config.toml
d_shared_expert = 0
balance_bias = true
tie_word_embeddings = false
Below are experts of layer 9 (counted from 0) of a mixture-of-experts language model. Rows are named router (the router's row for the expert), down (a neuron's output weights, with its number) and show model dimensions 0-255. Each number is 500 + 25 x the weight over its row's rms, rounded and kept within 0 to 999. Numbers have three digits each.
Before each expert's rows: "comes before" lists some tokens at least twice as common just after its tokens as in all text. This comes from a sample of Wikipedia text that the model never trained on. Tokens count by the router's weight.

# expert 32
comes before: ",", "6", "7", "0", "8", "9"
router:480519500478488453493486541459485519531502498507538524495495486516466489476518513547491523504466482530499493519502483481522483540447472493492523497501488520513492510479504546507468456470487503459502484440494514517476484524494536509461480495516463533486452525522489501514487511515531536532486496501514493529527476527474505472500477510497517489467476505508523498483519523517529467535466533466484484520512516544466524484502527441458460514513495526523490489493486552511522534491480520502546508495616537550504459441472528521499496501487436498518538493492499461491478483481507508488461504510510506494458513498468432484469475488483480475494479514490514512497509532484526491505470479505513491466466475501483498498518525510517464493474515505526502462456497499538510464518474500
down0:485500510506497528526486530497521519475480472495523483453511504536481507525460507493510543480533501462530484499495469538494503504497505503520466513540530498551530498543499479489490480508512484529479491469504519535530491474483444472519511515509474493534564475500513500473475466527497461499463541486507517505513458434513456469479506504500487524508524456539481495569466525507485505522437514495529477515521544487529519513531504498515484468481527510505476524504500513522505464496547501509479522481504522526412497509440517518489481483463513482498519459524514508500464500524471506482474515506491537487532497501496491489527511513530509547524524537446483509537477516499490481517508483525503507459444504522486513472507475497452525469518466489481532539482527468517503512502475525
down1:465528488503455490533532520475506545467513480510486496494500491548506496505534511517444511507527529483488502538453536552528498512501533491529508490471486485456480506482578542533481537518484510503494509478490499539485519469513529487486512523509467500496524560536555444514482464557502477544532472492489506501508458466489502475482474512517469499472511522535487468557547511494471481486530455467504499465491523467481520500535476526559494471549485504527500519485507479491497497478462510511523477476469502495504519518498482515468501459493468470492500476497529480517491481481480465534495527494479476502509510482458466518493514512514481455509538533490483531468519472499480486522492488469501514459469510511505515540481505510483484509500539490523475536479487497521470542501456488
down2:532525462574502513492483479507479513488510517489508503451499450506502472505481437495495508503553497452508502490479492516519540538449494540458521520483466514501488529521495539515453525477470491509497499492507461559479485506492511498495523535521490523506484487458536485515509558507509520485527488523526481495501518504510523502447479442523479538485496542495454531515480514493481504550489503473515506492539475571518534494493499483468466484488498518516491499507505533513491502511533525486532506486537507502502480523505533517511479512473472529541499461499504475510500519470487476464479489503486521470507505489467479479442523522481451495490501489542491493485522544510476526462507482515443538523493488515496464507523535480487485478494500503530549475479498459510533442534496535
down3:541534483493499468452478513468515490498437493482500486497468530427479481501476509479522514501490535521493499473499501468493517520515489506470510519468507493475496461537497510460466525470516505479519530531492453439493479487524497457535497525510511477481471512489497524529497506478523492534522514487489537528514547527517488492521544502479533491486473483515489514482524566558508467511508503458481519545491492501528457509518520498486538502518483469502498493526499486518458524507479502484533510482525479572488464520495485494478506528525489538483520493519493480523508523509502505524503450493504496508483536536509437492486497497470504439502425512511441511469518508437512454492532475497483514482493510483504504513527522495473549510520533510511484493489540495517500486529553526
down4:515513451513502526501490491502507522512513493464494457485473517543497463547504490524495515511515489449494454507540526531524507467505461501517491478503504515479468473476526507523498533539483478507501514498484514497514480513483532528476498505508492536507474483477489513504505485507532482477503504513467472499504515482529444464460494485508510473490531493523469531457523493514523486530503525545460491505488515484467501486498507515544507480484528498475507511489531486472473505531498519500526496464478518514468518514507484457523518513517535507464546536442549507508516458537462476485500468463510468513482584541481498488539504480547516490461506454525485553501485528520504514450498481493508505516508450516463489530520526463515480474504512450485477455486487550524478497579485527
down5:511517510492493460510500553503502503491517492499461487500460510544502524539525446528539454498516494512513491518521509542436530499513482504485486504465498509533512525503502527522482521477517497476471499493498528480491476512511505502514495493486482507506501482511495453594478547506446495488507458485435478518498497496455496506516510527491502463504517519481489509482488478465515481480504525498533543474533515488521580509528490514504517473463490525499528492481495503515521548507468479535487512453510538524505516488528482522491514462501499483424475501504486511482471482514503493511484524535481512521525492507503529467489478517546467507475502468476468493428485532506464526474470516506463474521488508521487507515523446477533539518521534475510498529498552459487525483469492464
down6:518535480492531515476493479531519461435530473458475500515534475505515532556494504519472533500504499506503483475500496491492461485481507510538541572509481529490499514495504501504485521513514551505519460516543509484506511526491509466487525480470477542487533491482469448499492508467507545465519496503473480547496523473551495447495511494485516493516497493494486511515516487460518492534496497529490486521512511509532499477498503480509500539547495462496495476517501495553491455500520551520459503505505488526510528496492464480501506531461519521459511520497461499508499506470507509467548477461524515488484524492524487499499486517523491519489501530514522488523483485473510470499491464463531497477510537496489509498423458491450516463500464510537538451440555469476525522544534494
down7:512520484526506502491512509471445522513474510488434492518486532520518520460487465498509461478491542519510498499441467519497498507458510475471503478505474494511551476499439516497485480474486472471489473455533481483478488468473500478538516535509507517522522495489520486474482513456506483459469574573443473512512534536509538480513528501496550540478497524546487470494477469509494529480500494498470494522461520528496477522455471544487490498483506538506511540476500491551485509501497549504553483491579479546503452520482475520508501529515504482519508515520541511475514509533505490507486483529444518495499491477497517511525514490486522512539490472543488501512497516462472504499494496516486507502496492523499499525480527523472470511540480497539483516508499480503503498493467509
down8:484515512541482557497510515501505505477499504524511509544473527551489495495495461549448492481486536494510480493531515474494522500509493495474487475528483487506459485475512529523471429503515519507482449493526454462488524545477548491505508465464515493558511536496562455502483510495520509490490494530512483480548460516505511499491471474499491511520500508476505473504518484491470499485502470503492520486479506478459465482485491518489472474533527526520541495520535498484485501457453445527508479524504482487483525497463524506540495460521438501508514521495507468500484497500467520512533532505490474509497486528459468546491478533508537497522555565488498492491543450477538504519481529477531511474527495525496488481516489532467495471519491540495499484512451546507508486478528500
down9:531452508499513441497511497481489531460499478530499492505496494464514506498502508534512528455513519482472514503478479556506493537503533458497506475523511482488474506515477473523464478502495522495504510464458550502479493483572533497489464524531540527508495506480556529525514505525553485470498520531487463517523469545527516497539475475490556517543468501528541494468461485494479453502527486506474505495530471542532508499485538531487522492492499499472522476500500488508498519528521500489482452507530506484530483517538468514516477497511464505537521472470497529465513471521456503468480491493523489491539467490506525532498482504452471490473529479532499509471493521540519470460495446524523495509453467488497510535476525520513471499453483467483501486511501530472549508479497478
down10:501459556451509456511514522533539551521511506487508474502495508459528548506538469518508494476542467470493509503504482479492500495458514489492469543431486466523460502532544499467496468508498538485493545488472480541505522504520496553453511486533465500535527502497451518505525510486485488582482487482495496516461482506531503501498500533499432494497483464483504517528467476522534480495476476467477491533501477449503474491483500502533514431467497529484519487527508485491484517495572505502530506471469492525494476488520514516481494483526493479532507471518502523512493510527488492462500514510506516491495507551500520508540508504486521517502521489497473489546510558488499528490497494469495495554489473511516511502525486478468498523503490428484532512478505504528488494481504503
down11:489508506527534521482485509441481487499522521511421521529517537504473458485495511483526457506559517514507523528467496481512482487487492546509506523523521500499524457474479489478527468499453496497514510487499492547495478491488550465508546493484492525498485467472488498499488474481519532464522516473497452499482523504489495483561551476532463485499538509526471531481512487502542522468499517497523499570469494474506468542497463512516499496497502482505536480501528471521461504535490504521532466497527473505493467517524507496481495470546466498458492537496504517493553507510463468498519545492489540488462464527502503543492522525487506487475478463480510470513492508519476473502473451495519508501477563490505447469480485504517493533519533472491525475510500552532502490519485513
down12:512534546443521484515502526466474460480508482498492490549478509477535531478498564496519482500509517484488464535539494538508459512504505524546530488507506518536434534516499508520461483516526462492510519498552506526485479434512547493469520509521484540489507525500489451510541485496532519509504432507510497517484502448483498478486494513460450459501503511474516497463524533495517537517514468487485493508506491483477504514543479462505491516504512465499490501545491490516488501533489520531506517523478517483499526521523475503474517485514530545503451444491543496484532501508508487496513473504491512496501482491531523525500488477517471490494465469568507477481486511514515523512490518463509468515489492515472482531485486491518435466488468512505544464503490545461542503518473479
down13:503506507496525509528500479505514507506508481516492510503480472514497484506483528508569491510483540540531472523507529491484514495476495480462499499493491535518542484511523523501483509485487519507495499487494526519437510510485532466451489480471482488472563507494462504476439500480517491494495496456465498494500465472464525479519554552459504448471451517509470480478490524500511511510525506481514484539507475522522523502545466456484452523493486496483472469509530503503463512501511500506524506494494534532522544514516486496517504483493523502456500519492511524511518533469537471466485528463476508491540475562519506507493489492459547438521487558507522516486488460452540513496455472434495490490487511496448496507512498521493513490535505517490552501499541489495487544539538510
down14:536534490450453463489479486465471503507459536519480503528495478518526501463550481479526518508514489486486504494458517540527513518516539492516492489533511520507516494499531547516516503470490510474489510534483570517468527532499511496485499540482493474482477543497523492496491486505483510558511484474501509471509483507487485517519483508510522498497513497539498450453482562459520516512512481470508519496491575500481517513508530512537479487495514507486508494496529479475476522457493510551499510506494468513528535500474514489491507516464469464497483483493494463470494451466492540494506461507465528475481495479505519513501493481529476553481481531443484535492449505484442473511535488522493498476509473510470503547517537465478491498491515479577477525512476564493505503470503516
down15:452518495534485508552479492490496532489497512486544518480482524488507499475516508507500533492523478513492524487453503515499513485486493520483495465486460494471511535560520493485481512522501472524501493550519494480521493482540559476511459476503489483501473508472521454475457475518475498541492512513494543470527463492517497507487497514515525527499510499521492471498489542473506505514506527505514462490460500500523489491528448539494507510494481494521541510491490507544481482516504505488508453486512528526518457411464498531467505494454499526488501506514501533505456512487470438496483523536492517504538491481543502512510465493529460510517481552455484472502506519514509527479473526498505489475414496498511522504512529518502532556481516491498408535542520520509479511476498494
down16:512532505481475499528514535529485495512481466533469480484504484499497493508497508498502496474499464479485479523553530483508502496487508549519471475511560550476523505449515455501510526480518460499465500515470502533507517521499460545510508521491509523468504511519529541506511507513494524543470519481496502473541530490490458491488461494495482493513511480489493520528474553495473468484492488498519523484522524462463511494480546477540497459485478511491490520480489488430499500494493484446503476533491466487520513554474515478496460525500450530499525520449530502469510474465521509485464489482527532437518536471486520483502537519515501511499541457558460498525522521521500485512528482491510531502531515489496501505508473490507478446480444506479500538471475517496542466564496500
down17:519514486522509521492492559524472481480500441514488504465506531477495484486474498511487466520462478502488505569510504534501501490528489553489466441558540553484513524467475482538501484540544479469502479492508513518492486482513496494503512492545511510512516504498519462483519487511518516468497557481524542544514489502482474544543487497468478499502491493489514483491478494487490524460467512503520493499478525471520474500512497492437506491513502495475511496512502486528552507502524481466531429530533454495500490504473490469491531511500443543472458541511500527518476496457505501517511487475489490484507483511492512484476507483497463523466539498553499493539532510522544499501499502488485502517463514463477483467501480543568478480510457490520497522507460465465532532515483513
down18:465510498464513489528485465491482518509514475488520456517484440537498496487490459511511523511529532497460537517566491523512482524470501483480461508498516477552500480506523536537454479465518495513462527470518537553482504489506432508494538530509522508539492503483481548486500504467461448501498502526487508546462473533500503508524517533510494496513510491498514493524525517539496482500473555487497534465525456496521546484466513461545507549479491482536499486519494517514536530513459494520518502468485481489508475474489505521499542514503457465500520496527530475514480476509480494511482518493500502488503498502480533475505502496474501486486535473488554492472480554528490494487470532505522500499462447523465483502455489490511494482485471494563532529476489502469519537465479497
down19:512534534517497506521472534503506511519474479508512465475470481500478485503510522522470481504527558499518495513487523540484464525503487500503478465529509466425520520499517511490466505495516515478528511502460509481528490515524495466506478485556493508478487442488498518487526561483494476489543518476452501496488477469495477517505496506525501527522505547507505487552490511477542542509486501490462542481505464446537516511534500549484508503523448528519519512480513511514511504505508531486506511464523528492482526521547483482473563476487468460473468521524510455486484451478507474544495492524491518497509430475457485504479485496525535435543463531467497481474493501487525483488503482509475520503474489545470523521516477487504533494492502454540513534492512499513512525492502475
down20:483494513544487498489474496468494491502463535454522455492521493496499568458559497513490504496533507498458522529508506484453461540527511503498476500480495515484483528491536483474446517493464495496493512501441537522481538509463495486471479525466511535508483517526510512486510495526511523533515558510478497519577484513487483504474494521498483503492489475508505490499513502526500489505502492463483524463472503512516524534494524523514486493494456479506522513514493469542540520479486518503467530452474507481529532528471487481518495490520505492493457466503513486507476462487520489516493500518524523521553467498463531540535494461529516513490509523476491465521487553492500524512519476504476525525504461489506561513523499438491508478455438490517491444506451459508501462484527526
down21:519492477471507451542537533523471550528546510492461513487492502515452520536502501538512526533483471512499498515473489514487460494485512486548470515504460488525485516502485504543479487514492504467488503453541507479504459487489511518507468519500489490525466496524509506452518479508541499515492492499480468515461491517503518516465551500492521466488475458496485539506495485509485519524501536474469473506494484539527480466530545532535546510492497543516492520479450497510506517503510522435497469538479533504508463497524487514519506476484529475492499542486521476512482530471469446510525529501501513472503482466501486484521546451538522526497538471534539477493514535516490497463503506502500496475464556489481505531508478535505455499487497547487497478549450475476492496454497470
down22:510549452521443548475493489464492520501494504445480473487528469478505525482506487473483517524509494529499519517534544523497444491532495481526522451474473483495479499463490502505470481485510470506526469531456518503496451487491495460482483530465523490507482530490481500504488479485495471522522496478489536503515518480528504528509514473512470531470493535489483467467518551489490502514489504483513467488499536499496525523500527504508477537561515467496546517503509509518501471543495494509506488491527501502518537515486465489497480447505515507485488540528482515557478505527500535515511485542521510506527511521498508506532510525519526531456493531539494487520483489470518425475546501462544541517483545507496470443473448515436489501525463510504490471508522516453510514526491500
down23:525509514458512525429472500491477487459465538503495469490515524541501537499498497494475488531514496520502481525475524482481539496494490541475489524553531520505510520476490469542503491492493496444494509507501498504498468480475493514479531502503506507520511502515418500502498510505497502448448479487514524511483478457514508497529466545500475488517509539519495536528516478509485470466516482512513488494555539477511500470515512474490526501497540527503541461505481521441534483489460517502523509539555491527466534496500508492468544473489457466467449521507499494495509495453503494518460480483505483534517509520495516476550545503519503523485482537521549532529555491487481527495486513492523519417453483494461471518512466498528500491475503514488493530465498501488512493514511506
down24:463501467490470507525513509437504482489497516508502521525517474500518492490496464477495496502489522530474514489496505492487496482462517495525445533465461495464500491501533481481515502515513498526489470563462465496538513511516489509499506525515502487559519518513476496493450532521433504531473512524490501486483503518481522485512487533477492519472517501541536501492440488538471528514505513502531506527500528482456500496518484522580489498490438469488506497455537501523539544504501480474492455469395470463503526501526533471473546520505471516500517509461503508498493492522472492461538495483512491479534516496508462516513488500489485440533533506477515512503503516513519549527473486533493530551462488502535483503520514519500509509509545468511485478481502500527514504487511510
down25:537505509461497541526503463534543499498513488538525499484494459510494505463507459491523502554485516514519496471470539513505529471490456502508530497488498525500446493495494509500482540488521494522491527497494523503511522534486496518505492495489477534509484511536460430467493505497478518528485496567503507487479491478511470479507482535544526476479505517505513520471594504496556538521525474500467510490473529482527502500509499524507526497487517502485544503442511452525484481451489533491488507458491497513520474508473493450490484499482509467452489472490494489465480499506487490484507511520455468501541532541497515472538472539520476506520525485467509504556467483508528535497450545459521524509478471478495496514484466538469488527499505509527473517520552491481522507470486494